Weights of a small mixture-of-experts language model, trained from scratch on English Wikipedia.
Size: width 224, vocabulary 4096, 33.2M parameters.
Experts: 64 experts in each of 8 layers, 4 picks a token, a shared expert of 128 neurons.
Below are experts of layer 3 (counted from 0) of a mixture-of-experts language model. Rows are named router (the router's row for the expert), up (a neuron's input weights, with its number) and show model dimensions 112-223. Each number is 500 + 50 x the weight over its row's rms, rounded and kept within 0 to 999. Numbers have three digits each.
After each expert's rows: "gets" lists some tokens that make up at least twice as much of what it gets as of all text. This comes from a sample of Wikipedia text that the model never trained on. Tokens count by the router's weight.

# expert 37
router:511541520540442551534521499554484422531517491529427475499458453533449541436533540505460525575581448517538522586487477607536490447425396470464488537442471431595466521499545554427553465468504510463532468491426493612487473526496536506464502564428465579504541451416504411452546556471464493547353500510518517516532500419465415489493530483513
up0:519525550559475588537506489546446453549459497543499479508576470634499518474478512588576546527493540537505534569537460450479525513551614549528507469466490495548439473545412524530447542513435481528430496507502520520366557545452573459503475448553489597522427504598494515472522563444526468503611499510537440467510522469468545539479513501593
up1:409478551419532570446486570425525566445573552452467514485550564528411504474511459543627498416513425478467537539515413559523473397407534550526517563545538475476532484503442519503417470475486450446508465513459537473623591631443438487506529504459466532576431421521449437523412451475528578511501549520454496533426608516589529452560516497454
up2:490540446505548557568482476516508573538445483516489482531496444558535539571444454512535551546481473391530522584559476541458491444447498556421453511510526389418415458447472476513551446441475437473540499508506515510564543522517440499491561521453522440520469524393509587496525516483531508466631430390509484483529464474404560470474481581492
up3:467548536552376484462571496502501602550432459506521480560577490485470559622558488555545487475526450596393466606537546479481474563593557455539545421505435462489434487477461532561573516508498480514538594591541457513585513461480457476539528556496450468538491482439515557476535546491469483485502494556435544445475461531494618556514523547465
gets: "s", " s", " S", "1", "es", ", "

# expert 17
router:520612461440424525535530469608608543497544531481531448515540546568408545464506524444483461446570481437507500427485492446422482544609513556520501475486476398445559487516565628418485530457531491476459590461464466422570466531529574476522566568522478481519471545511533517555488498575473566631442438608470465466513529528516450542511492470463
up0:560551529498510510578443500556557512568436513514530531505528435618545472463568524541539518457477522522495519521488528407454509553563482517538555574457554475588421373519396593618577611501434492542430497504529488538462595523507546510451524447559537587526438484509532559467585493442524580492577507445488484449531513498554483444548536495603
up1:414499539483527540513475520501470609485562485495450478450459515508411541502492499489596490588533526488450565489448439546591435460441416550480563562489547437514487480540456612514446416506587470432482513532465521563536595587399472517456498597440376516551487445548483485516480437498523456521479518595516459625512587490518552549544457567514
up2:462477517534453532507489496526480541491478570644477399601548537593499488554494499452489474568520570550518530484576480490483434471514546528496427453481499450428477447402532454432585469513463472480477518555538500547565456543504521446455538489402508487483524528445518560449629468441461482468597438443533498462532438512400591518494417489530
up3:467462581495441430533552480424561519569558491497497448505540466455440497579582490458495409427530528588434438575444530518519423534532572536537433499511414449453519465461522453453560543471487452480488581533559452497515463540523484432507526519537509492515511570502532534509556502526544423501586545569569554440532445533430577514491586564490
gets: "W", "M", "F", "A", "P", " E"

# expert 32
router:508474471556451550578507477411490459477504470483448452516509452438497458509504457457419416525453529401584451584469551473488419501483506587485528584471543443535449369450510493475507505440501454447441463452517408501446479513541546509503508555484396491567522503414509498461525506485468627631471408583577436449488513468494539440525473484462
up0:610579496447423501411406511559542461494529494506483548531534387596541482541528475541517510467495538511457482522643481466463568587557550527497490516369547494516524466524409577483541529424486543559511530489538499446466510562492554465416476415574574489496387490522510516524581484410473553516589493487501479524549477449554468478522544561565
up1:420551637472528560450453499543572562451589518464442466457463422498451521517501510518611535419526476516481506480386449566559474470506512464453475505418532520549449428556514488486494462452533488539502522549462496534504605609436423514453540535416487561561437492500437520502401483428549504475421544542511426572477580467500615497569491532542
up2:491526480501496488535512449477508506446413497493492486484613501594575503549497455507509421617396544575542554546472416468541489477415545594449495410541554406537487474434512553481547469502488478388567467500498512485573395527472520492486547555400544532528535495383420534552527504484530487493586413434510458407521408533492471537462522498469
up3:447488556509389489528545549432414580513413489528482406472477462447468555575594531495496443483465514611425485574543516427528465509543501498529473422424524462505511502492426553518595552486469503494524547535551457460559554468508440395568533489481411569464526467443521517451458498524556496496508518511497587504462449514405587496415486561399
gets: " T", "C", "L", " C", " B", " F"

# expert 7
router:518481512456538430590468536485517521478496489483504492535524541529530451467449526501554482520440521542513501539415561468639559477515469410563546568466476495554519388532522484513502483497542475492547499517457426502571439485490425485455431599543466470481506592561510329569488488450476483560494393505587469494535501427600583462533470491517
up0:593558503512493539510389466517469475518529525469434478429471380596423430484569499575539466502509580502533469475506501476513540565568538456544490573474549471490501502492399582457503535545507531505525477494499512481443573486469537496449474424536509535553431421504444523450547492481554426449498519490560429504562553445556455517422508545539
up1:455464561505532507506539469488416607482467454519489545502520477477441496466503454511516506528544457609424553530447483567533469528461440562406566468439432480525475459587409642493540394554470479413489557502486491502494542584515500445485465483414493526621476468513496452536388403497546532445443496538451465506582483499572536493529483460521
up2:486519461533493542549562465546459512534412524556486439536500516580533441579575521482493481560512516601517434569524487527510473476506481486482421492526557494531391476434487496468540498489442432431478522564569482482600508461535516444542499638421511530522495449448493527537546535470470518487567393515512530376507535461374515517433467523457
up3:520476616430439462494558607471486525519444454505446476488509448545469522590587462463448446424491456521472516586426543416491489531579588451541458443466450478526568461471450516525548592540521516475465580530498464497495421544548469424512541544564486511480478426434516528440463459537570480598544491480478594424537434520439602473447555561523
gets: "'s", " his", " its", " the", " of", " their"

# expert 21
router:487539598433513458580534483565457498527470537475487458492430518576521553457519560529558521562478409591466536475469472503569455515529417499448455486523460504575502435433498461578566525493456543555616489503440503586529461481514496477451414547432474514541497477509557389500488473558434499548566431445534476426494545452557475494448514492508
up0:569498464463413567472472487553525484526479474519464517495531366497492499553635507589518476586492519550493502526576468456530498576549501563510551516463528536514543546494407526594407540488450507515492516466527537509479470590531536534445506489570500577539397429497474609401575526513536524587689582477504394524574494506481476443492450469511
up1:554523559433500427457512568422461547463582459535528458454529552449394570397543497526596515539483492449492592575490445532565519490460469531551565477468572499425481485504474578500532478490548496471426541523428526526397497530475485479557499560449436486619439502520429407474453438501416486492597544456452450584526488507517530453535505519523
up2:533537534483493573450524481442551538527432519544468468480439461519600538567403445494539495525525529519502496506530470553541424470479569479516401552467539489449491456393495489423521421489449556525584527623491502512563445562476516438530461477396563515490470391408430586568553503452527523497536432492536515495426503538411561521534368461486
up3:491589576531453425442528503483514493559479520484475487493475504482477541504564476423482480413490457575494460494521492468539478571555580471451439460425464461532511449508426511453502538569497489516445519552528477454635413468490514451426550525535540515550484510534564543455484501479590457428520550507489529459548443535356568504513539628536
gets: " the", " of", " of the", " a", " to", " by"

# expert 45
router:479414556458443496549424502549433496427538469505574490469555544485531495422493533468524511499499507487538462388498637550433607490475505483465516505513469570392505582458458460553435563544507522512498583489581488486452506412468438419574593528561545517420455535539554517431462543522540484444499408402511512463526470532564392547459537530426
up0:612523480550424501502463456557512527553426526471460472505566371590580446538516516565570477510480528470587516468541407412493448491489538477489579498454578477519532532557385553492513512491489495465485396554538480446413554466490490575497415408509459492513466426589525514479511508434475497497530528478473466426578481437556421426451574483593
up1:431491512490457555453486508393421627480616583453508484497443426507460480501545570478573494543519480577572569581480533531579498492455587548430527460496476594508507400565453570533505442468522498478491524520452505498563558585435392523475539458476470562573481431601425494520473424483524491540477562503460416526465488407504535495514554573444
up2:494543445504491523442508446497485626624430493600446464460515559603510471505474399533562542577437525503476520546543539538477468432501449530413544474485528414483436472437457497400584368501480494523527482544483448483415473485507469456458526573547513489570479547483423533468588490432533471440578412444547494390505500596420525472499517419535
up3:500500590474442492460551543457544494528441484477452446480446435475475614611506480468520462414508404578467507480480503551499518512566666471423541385482460462521487489506497530541526507478536470512439503568555483486501465528462425411544465520545489547469554478507497583441484451495501517474551461457517531458488439568423537553540484666449
gets: "el", "a", "n", "o", "al", "ay"

# expert 54
router:492511477545480582500481432472426432452556480542400485521465433550560482497451540472480448509476536456479384415560516526494505502463474476539500459593482438429479495483540465585542532525484488583471603472597444574414479488523547442418451534541597528370474500443425451443462519548614454520528418492566490521458492539494430502404509483521
up0:620516462460451509474464465512511452536418461574449559491596361524515508531492489605567476516438554498480525424510510496533468499597580470474516575416544522531478521528462588482492536434481489565502459496460475490465474541475539557441531432524524522578483440495428576432583488431567525496571563523465463455532391559528558458473468543575
up1:504496590493556482587541595465525555474559517455544486525465516461381509420548480474610494497517424464571524506496439546567531401502403463498533543503504471465468443523456462474492345437532480514427551484504556470530533530478455475567562518405489551585468443560432482508369439455437422521467532435560441525420478461525543393523514474486
up2:513513482465587529439483413566501493500393553545454415511519576623571476572470518481539493521485488513532561515537486554496462497490516497477473452529489394459433510441534469507536505520498457534506516491494485515529443542490535432477520547429575397502471521497515512464555474510485497529600467445570546542487485579386504546401442572472
up3:480439549440496524459533519433543473528508473536436497459482519487516534589551512486433429463464455487418507537532501502593440583536589499571434423380425440458547555444523573502493550573476494518453581590496446552483505516480436490524538500485476555523504487510519483496512440520537504532551480523544560533480433464415598566517571587431
gets: "w", "o", "l", "y", "m", "p"

# expert 59
router:497592482578431531516493522463460483455465421462461507470552416440469473551566464496564442520471575454505492452458470551481532420411535403492502530497511459604493551458508445467478562527460594513470528522414493505576498567452477466541531490445586541470489445517506552594461502534425508480538532441468604564545547568463469532474536565520
up0:535596446480562531544473430532494446498475477548469469564475435554538451537525546572590447517554566485497574540506472426488547507534538495581574568469581543509506482549428558519477597497505518572522475479506487507394498532472544556449544445525467556582410459516447519469591437479604450560617556489537446477536472524599469455533461502505
up1:464566548484531502433485583421450626507575502483479526490475484496439528398556461507520449492513496533441544512464451520552515425467538512447570525493508498495452458577402536475484365480536517529450542523398466494577605628416402469485500524513471517552492440557505460520479464483535577535508564534481493537434521490551571505481506499524
up2:446481439532482526523444459380502573579433512476513415509471596648498532528483453554542479517540440547544465560520478541560425460483531496418476396524525393481410541472495475448562469474513514475493480554561467565555469523450527484512514560492534452503540489442413585429496478501497467488586406489520529465450508558372475461522418470449
up3:484514580371484462482544509466531456498497397517527410464436487485467533551522486488488522531561470554475488571476510468502385557543600479518488380456450559481551432492492620543548569504529443523445564550547448465569459486463452425552523515539486502543502473441590493452515525477506455489593480552419606412437463519410578491518501629460
gets: "ac", "ad", "or", "ak", "ut", "od"

# expert 35
router:378437459551474424416542427391525537463514507494484508490530511589449537531503532499416561513470500542479488522538513481469443471506427509533512568475522467482496510542565577400474443533419462467437553525486567496551600632508505543488504467394513424383518507469509482414520482531450551445530472501521456550452581437587495487481497523395
up9:468448586434555456500529452581553490471552402480516532451373539541508524549506498441455467514460480487460553474497394523472449438470479543575498594458461443559463490502477630456528485507433571435479427503579438470486481490460473489406589509478501471452479443557470561524520547543540608511410555426459515578454466509427434582446533516545
up10:397440463557591467426454522408496575544465468506496502447517505472551595530468472522548412590468510494467523475496578507507495510443569553581481524523524537522574561479471462465497499552531510523438495593503503510446502457433576435515433493497536578512539535553431519455555474499496504552542455508498559644523507429479531432483548481408
up11:524526534494414484468509571455572521437467564482485509517530575564490541506565476496537458538507490419415418554487475557555399546511456471544523421618454466447459561578515458502436547449511538530548519482550505638478553563486527490543555522520476529402523549447448550525493393518523583545572536540548486509482573575489415446543566439538
up12:475542411424528499518521462424510473519433452403518509466534510454469453461479555533456569538479598435502431496513536428420480446444485470430455533522524564503427510492520446435466563473510527462420446476434477536625451490457478493445503511550481410505414573465379539582596448500520462514530592468491613487454583576506537503517490408507
gets: ".", " (", ": ", ",", " | ", ", "

# expert 20
router:497506509489475457503494548388551483461559446456487514530395519440597512495496534518450525633523498562564525539459576466551467503385501488448497539528494485602567407488495466496416432484470478453462462527495498445518418573541440594514431583470476553521488523585474539458539498545545572521547453543535497419503511455476612573481520492422
up9:446412578435518450453565459484476518503549409459567419507398428477504510565428579468498450529505512477462570504509440495515470500462488459467513556528570479575521505471485526405473505510489578422494430426465573541375506482446384496433556543521493516487453498531479546502516508549507606453450477475496487564524506605480432527497482493537
up10:432541483458545550343541513425536596552559525493448534451496528403536544504463541538541488504474485491499452538361478491448446444431551573488470494434491548492510451456467504518470489546588543512398424536511425597407486485531511566551470477451548578554555539531494537482518490509408565539519420523534540612460414556520499462456517563439
up11:387518540449484375509487537516528574513487475487443525446474499487536511484526456488528430559543558495486510564536416550481424460595493538466470464626474555469506484562603541478536521376517511532505500434548526594424504526545478477519539496506466599392501569582515520482482459420456485605553470506585520567501513655429475525554576493565
up12:528549385430502454485428498441543527513420426360523552434552532461517499471468507554501518480423582510402442496418506446493582527492474507448531539447494572440516526570553514463471529523516421599470494408469473520570422517479493439507514512528513423493437410569446575533565460485606478442523525485496576555507526486551552530458458549489
gets: " ", "1", "2", " (", " | ", "0"

# expert 10
router:447502525422492508517559506525600486553548512524611484477486518481554616489510426482502397441499529515529549572539611551476419569598521505447493537476488550492435464451435484547517505500536491494504495508441559489485519470474564614497526406537623484545442495475593464468441441486539495447580449453521519457501503460473571525556549473617
up0:560547439458474640570491439554512466500498475530503512448562411601513480592529554529577581500480547455515535538500514439532497486570575525471503569391549484540527410504355517554503480536457509498443499479516419500385543456449530539534489407524480516509481484582560505445514542439512549470578520477518467424540499415498499435424524512549
up1:495528530459575549427546539463421545463603477446469544470487469472395585480502514582535468538538495476458513520497427537488505489453505445456548495474459494512550455570491510502474391482508408512492576501485459546485560641464485491498510500519475507616464456567474427435451458417498503487472556534471425507478450458603540512487580464472
up2:511535500485533539538490506474543549555460513618505413511527511665507501490507437481502520459509514514533453565561432527531445519491474520475393418521531400473478510478462458475593523537498446493432535582527572521498412509510528430490516509464445539510574489443407607487611509487550507465546464453462512430499463532413484502406456467484
up3:505457592390402559494520564502531520509454523523484471568486547513488544557569438489512469458456382509455422521410555504499439480513552498553486443502453400527566476498472592535504583492547505499512524599485427522553533503472489501484573535529491526508509492455559571475480488534566495547549491528524506457439456516409583521566546598502
gets: "h", "ah", "i", "ar", "am", "th"

# expert 48
router:481426548500520420493508483388600451450472530480473474514466549541513441516496506508472543503522545596547535513501485495518462443444484433538454463524497510564524399457409450558428419551485471473563489523488524552452423489483449490523430591497500513492518510556528519444580521508515493438498436493536456381518553505483568551515571521476
up0:535543470554466535520509483524464423539461557528436496436555453624544485468523467549575470470452457511521537490572546561475455475592592493510539524390563552557456437495366453537554499495432493590584496539499510443445564564449533501465410494616533583464447428493481614431536460494544524505579507455488465431501522509536518506482465475497
up1:471500557417485534471464576402505617415540463512545462478517514437391548498464541583548475516512452523501497523464491602522494440483498442453524507524496498558522508519520584453568376524552463503454519500467419524509482564403450481468542516445468519550515449569488417522445483433495521564509489548444504539544496508466455402484517517551
up2:582510403515560466505432482487426564532539568500538500462552503621532568543532525490517492478439520571523507484460511609536465513466522494475451483441480376487458498337473469455594512490456475460567434550506471488532407505587430448480551545460562448492537544462501528470594476429478541432568381400599494536459412523479505468466465459478
up3:513539588423408495509564542470533416485438463414474474445412442483512485589504522412464524488481467552463477571458475511535366531570562500513537436476539482536493516466470539522527564509557518487506536589569403460528463516505535416493570478611435448516503403408603517436530496584492456494550449539524532450519412536401601496425576631421
gets: "1", " | ", " was", "ation", "ations", "2"

# expert 11
router:506501523461520450511495524469574566576515456432466506498517541558508498517476466491444615493536546620518476529420493499383469573557588446496484568484519518513469448593414589514409438526577486489577478513570571529486604481551497650535575432471492495516474499429561465487578506572424504523558442490459438502426534436553497466460485476457
up0:520539498495457518491446462567539496600518531446495563534516411541426432558506598554531515479426570505442508450497515447494520409511513502481488501456510518506503492461360553475452584557525514533474491491520477542375560541540507585427537434545495562466435406502509490494479480475550484520569540538493459470536480516514545479480514530570
up1:491492556423423496538490525485479484557533524421497544461488450535401462540433444572584480508504423510498596564480503549575431437461514503492545457508559519485475509506434619508446432446503514466556548571432548515482567544542541425497515491490445463570493398584516485455483494488449491485516413583437542599456482519598584504468502540388
up2:485482505498546564499481474439486618496466419532390471477519539575458481488540489469489556507440485511452448500458452558539482452490443518502485383488480451480465452464525566395534446438480495496486501521523405500534388566523562414478508537479515511493480511436413595511542459558489524413692468476550486520444456469391455506508385555505
up3:511468537502369499421527509442428550609458467478568550450529565545450537505544477477446435521445482562463518548468542519556504515524546508506483479499439480562496502446520470477475596518474563535469510565489557503556471479492468390402543474474466569540551420469529512493463525425473452441543465513515559502481404546410471540462496592472
gets: " that", " which", " who", " also", " later", " time"

# expert 30
router:508511518403598467489500504451496560471488539498582491497554521521489516553489611470456530580477451589467523511443426484622453568470494451568560544470482486615573368586497485518590456483383475575518436528490518542529496435536475454519449570362410449566520485580492473452508467436457528522473499400516481500511478466491517556416541541494
up0:566530493586459502581507521511502448614528503547508542460502387611537474493506498582518544539445579571486496485526519451508476535494543450535427521423527530498505422535383585528496595511508498578531500493479557532347604554498522530443493431577591532548480468514496594450500536478555540537524543475500431504513468466521503475489497503525
up1:400488530355494440462484533485460560501508484499446506356490536459422595483511481448587486564510474498472556596472415558569423413500501550470512520524485502452470460545518572451530439450529494538506576485428454555533568532546476455417526526521402608575409485533537524414540408465516465540517533550494458578528466466535524540504503516542
up2:435495437414452596539482423532544602504445511553537467556577510567500482525491480558578489425528560573467434520511478441498485416482532578469469486521491513514466446446536479395536452556440486428503501506569478570569469530478538427525448532466537502514563483448528609389574487579586444504597413440456420486504478468418501575511440519516
up3:440493598498385412491551550443502592538452433476456547466500556433477510497478489451497460444519497480495466418515487431466540519571600478517465484492374448471492463501457557564504513448491510541490581561462444492515507495560410516499614427546478577503540474464591577481567444458605472562545524565507515481488500561379571493462544567528
gets: " with", " for", " on", " of", " by", " in"

# expert 36
router:390564479605537496524465517558553531512541454524464482526448500407523588476467507556479518564445444548480519424490518452547444471443471515483433482522511459594477506500540487518504495494475438493436438417534424563539486591536534528452491562526403421542558520436454485570481469452524464504455401601537469453520506436511533477566407518415
up9:434440568444564503473476431503571507447537412439494527602456475544531454497451519507456438511406474484521481521578431481481429412466507476511550524507576494494550476489467472347550509525521468431545517474472497432491464502498440407438504537496526454549426496544456552543473532597532546503487521448444542541512545522406414489519527482564
up10:421429540470542501431517439397579496537545474416489475534492459406510556562534585528571381528447576519506487465499504524484514468425524476543487611420529438496503548512460493509528462550613566430479473554464413527420438545429513435474378467520481534536473509556487478490476460503447519573535487543505499541502431446483439453453461497503
up11:436457478503410513510540562458586478449484574405548470454407618425493528452504517469510486471547452472449472603537433532486451522517475542480591498527474502486485495536466455517547535410539490603576504500414554523344525542475521463509497528507528580504534565501484555507547446514547520545583478552547533406536495588443473516535554454570
up12:464633426462484483495480453450504382467453461411494552472505560504519459577473502480470534565450514514426433511537569538427512538450512526434487509526533543498462547444518445504467468523474503558552567449496499592552507502553441510458592494497465425532462535468448587458524487466606502512584536532525586491444603466483518544517510479538
gets: "-", "–", " ", "/", " p", " s"

# expert 62
router:468442606456574493583516531452442570448479539514503453488477481532509445510579493522461514492493490546434517524457505510554390478537494465465478470487488490500483410638587527556456506520545502514541507496468584517457547430487462512471416494529463433588503424536516441559458503519357515505441523450510457423516496397508551549547410480554
up0:533517477541463574577433448491534416551503576496486533538434422545469501525443548497571486491475500471568526541514509440500526475566465517476601518463488500536516494563404644457505547460466418563468472438552595476433482556422589567435463476514602492531459478521500579468528585458549451517592452473547459471527478468560493432456506524504
up1:450409467584551468498475526495433514467548420474522574461483498487411553521478595434589521503494522504531531522454436553506475487394511464460571496476495490501596459483490526483522421435489440542499595465457461491535582575418447534570457612482504518619465436521490444500527406533469442491548560487458491514557558495551523429523542537471
up2:502455489480520531513433491412459502504446448533477396483535429599569503525558536525595462471469558532558514507536443485528463451473517540470488456470479357493436499458523521490555494473489505504537462573577497500596479552513467479523520573451623491494583543481464600523571543496472490499591448488545508445452438474444507506459471501524
up3:440416567401475516409537557477560567530509466486527439446508548551448540533521438528451540494480479596484488489430506472506435547564609500503472446444423451483514456512507592527488546516507494537514514576535439477484468551564455468502599541577473547513466419416527551495497499501543464450560450575489544508490388571390600473439528529446
gets: " |", " | ", " time", " end", " two", " lead"

# expert 0
router:444528442501542500560559473488508524501437515563476472466466541492429456514518479541590418497500394517444566494422438426598463485688495532488512519457489495510462617536510546623403571519499483458500419516548459529455500481517503510477459546547387442576465516494509496509478463581493561532532422522537512481477501577510534426520472474523
up0:573536521545520570507427488478472474592454506513392589557531411634569495519523552508513473475519530491520505542519457466491512525577514494494520486443540489472467487509470549481440500414489518563469475572539507620338608504536521540450528384535524613547417426561412604476507490493468488550596539485528441443496461470463533474488489544478
up1:454557555432545520450472504430457481552527545452441574468409464462426568475485518489578511554521506501439553534477492600529484428481419526418557520494513530557521417562504550549408370471551438459474590467468450581521542603470441512438463563440428580550465456509445432521414450524443529541451585544492480471509463531518526480458489490480
up2:534496427453501517455504495443490541516489484575482413540558519630519525609406499530503411473447531465575549565519482524520429501566517509507403501477560382475427458471483483438453422457522480494474521538495440463567456621473485502487540552399579498540562478448466558462579494487512527470639388485513457472479454451412482511411455525404
up3:503531599441456493521511468441518549488551479458489443523538420451435487597511527396460478489480401536486511546464482529550414539593542465516523483485465453483546439499497516495536567490489514461451504598534500499548488535503444477602613533517458572495560461445553540492433420485555499554552434561443590523489417572493572470539527601489
gets: " w", " st", " c", " l", " second", " ch"

# expert 28
router:512592528540493578464459491520407538635485503657495516530505504514510411454459480469411485508588493400537391516521545583442523456475572660521474542486509434439535508503557454508483552478561503503523565456574437442489480502543555505499476454506508440484514575530542534498518449496437490532524472486482491446442543477486431470536558498493
up0:532558491473532572480520534514539468582457469538489593456552389618482477589545540537561497456532514476443441467586428401512481594573553534505453579389525507523531486523445573501512439509451503578466515532564481576494514486476534509448561439543495495488408431519459438454559465422540439535560518559525435498499486565515520481498431498559
up1:466533512426517516530495482449455549448576503429492572434446522495397569475557481519569479506520462598600477526504468558544480397503470533518458510512457533497454463552460597498434424562558505474532544518511467488553520616458453479524487501443455497590455416480458518493485428513602500464492572516484474486520531451483521492498511468526
up2:530509581507505493454556511546546558528485447547452491490445473647504493525543474509520502461414464559532471480543507494569554432498580544462442488538435430492459484483494485505538466483578475583538435592484490508542526542494548463567588544414503524502490539433433560413599439477509583448575480458580417440585480486392537491533561567469
up3:438547523408433439403590462541528510536492475546519441466479473548495507579565508527520492444453480503505494589488507547516397572571476515532455511436484473532481464534507582531499509474561483487502572574507416465497468446480466410506495459510478564509507469483540591384499476510518503480572429569490572486440472531451575543499573617492
gets: "re", "ro", "le", "ra", "he", "y"

# expert 39
router:498510440533453497414525553508492519648536461521495509501522444485574478480481466515512504477550479520518469605582603438570477469513521507465447500437472473516521594522529388540521407496488456550499576547601524416412498508460562537426484400544589522389491646504446535478451518539512537545493524489504554487502504475469454597554497513534
up0:582570482566386577442466570452504461534469543460467562547570468629485547531585585525556506519477541415588500501489520416479485575586577596535517550443471463489434416523409581518532554493424473500496449484521559445463515489500542524471529445536455550566449478560516492508507449478576548521577450552545462530509493517556505495551487453587
up1:447519574464493493463476578506405625504585479547524458499483477515485480512537572528584482505512538444576559515441423571489477385465532512455505517521517463492549419561494533543467441455505474427489575518400407506516663523466417512539509522435458541602533513607528472499489444383524537596463542486476497480559570545573556508503578479503
up2:497505562448463532465511510502510547501489509582530421543491503654484499483601481502498459524476524538438468515582457504493451446519416503450428433501585406442432482383470552413486408513563539479544524618563555479591465498538530464490496541317604587551466558482498632464540492526509503511566509460423556492503470465431552511549483480512
up3:508544610477437480414614537520473499513499429451545509465471456549453580535517550539526412435524443470428420495488544572512349552493537428521444519452471536608387481475566497426503556506457504517516526581535438490424485539478443493556533494568481472596523427421472479509551499491527507461551502507486584510525439481407639526505504562483
gets: "k", "m", "n", "ar", "w", "h"

# expert 41
router:506490649510497568485461473540363503572485521531553475533484514548552494480604542499394547490525575542458521559488446549506452412458496451437493450553488491537503466474533462463568446469509497518528444479622470567508405596469520490510462513464491473446496547556520522606506548466435455445436398463487496419508528536407532554483464538383
up0:524603513506510511503475483575559459508436500489550503538535452555539527436561520556658503602450588474438497491540456506494467523570511486480471561449524466559490507593387473550537544561455498552538451548459456522426486481462479502487449460526513557520384436507513521442551508434582485543616472477587467429580491477465449422513459481527
up1:432472484464532480435463534448471554457595473461452524567459416503392561500597569469564497537483497558442530542493458521530496454469528581471521470448481534521478474500513572536508386405607518519488537550501463447484534571411405515532541497444515526551470490592471486564463437409509443578515598531430504528499521417557534517507546512524
up2:498474432412505422534498466431557640544416512541431510410518571628483483548437432585506498519550509463504533521530428539501474518472594500479442437492571365489428568438462525478543431577551488490489385538490401545592472586458582451496488426538518522540523447495457611511583468438523532465548467416575525470483437518469463555535491469418
up3:517427542525457461474598504519513592535444455460533418444439530508417495483557566517527447485566474526436461569458543529498455538465560401581416534506428443499509510459381615518511549587495470451541529533523378410497443519381468473535531495556484496530600486486549541491552540466566521562518499515538529475449472490447556475467602560442
gets: "son", "ie", "man", "ian", "ley", "e"

# expert 57
router:391470509496441438445482376389519525530494635469467487541544500677498531532475486492477564508495570501490501447627484467530474569570475534488539531505521476569503463594497543415515482504460471505442606551483568488513533552513508530518553509492583424455505489499517473445513521501456505429484491473554496549467524493616533523508479496533
up10:470501428448570559469472475470515503553539490440560524506528512418531527529449508585599420580516514419483504513474563391472578464481565538497355550466507472518497525565554501501436548542495507525441462538481489551503497481489588523510388497419471550451531526561421500460579453481495576489489357545524521577458518476546506484487481458455
up11:475420501502420492547542614467575515486518514490441486486430578481528484468567438516582438554459474562472440571448560547518465471516497540559526447546460532448441521511566464506518528371514496587528414496505497604453541485466479531518557448534495565432479506525455429570507489573500483544557501484514507485498551551435415491571581415486
up12:547555456373518465462410507484524440455497454410468478447559472459542534455446507499483522429522513428525497531502500480419449491497531510475469491583507560447520544506544488470519502501455583517365386450422514564572486475529489484439554502488517419454462443526468516547620433535517496517584549497576611462540523516477490476386486455545
up13:504464515529410501458551567575537498486538477488563490479429445499405597450469526486515457458515554424552460407509484443537517559543557535543542506488480445452427570564556510495523519468392418548471458552575514559435619457476479468487552511485451538626510435410497500558453515533507470496565524531492519343447522517452471551485467466457
gets: ".", "\n\n", "s.", ").", "\".", "=="

# expert 19
router:456487507547482658603516495576535491458524502489516505423492412507462549468527540476532429455599448521474537551503397492496484522532515628509524549506475506460477579475502532574409524541487495513490601478507439507410459473495534495489505548517460554492512478493496527507489496555438550606477390533534507460488443439592405432515539481548
up0:623556517556478571532464496528527483555501507416478579506535425625596467542533539503538497461476593507474593544537505474451494467493623470507538548447486557517536460534424553445424570535466525480511516424459510546394521514519550462424476365581489576591472454550458556442585509478554451548608446512459472525477501504571514389467489527568
up1:465470514430500525449470587411429557574625493456458559472430524539455514471508440509578492518537480553523486557500501614571489434390473561497537569463498491560491414566480529472468445412554437491450473492425463543513534632510490525448518484480368494598507406606406530500401482481568421510530536446479485572484507498531524513576505569424
up2:525513491440531522474528499478443551480456513571463463432521501601405498513524487588545513452526603432612465485656438532537461534482501518504453505467432494422423439497473503515491491468469442451529545521472462552602442578443482514444555506494543459537490578485450580469557454484439437521563433473465481459508455504419537548424439499473
up3:494495549446469448485576521450566589498443465493572422485414484511391539525553481468475410455406430504472518544511449487506451580530594435561473457475494509493534543536479577575546598523502451520515503568508450492551391568502470500522573497546507498501590483506553571492508445535557495516595488487448550498479460588366575551499572597445
gets: " G", " g", "0", " Z", "G", "g"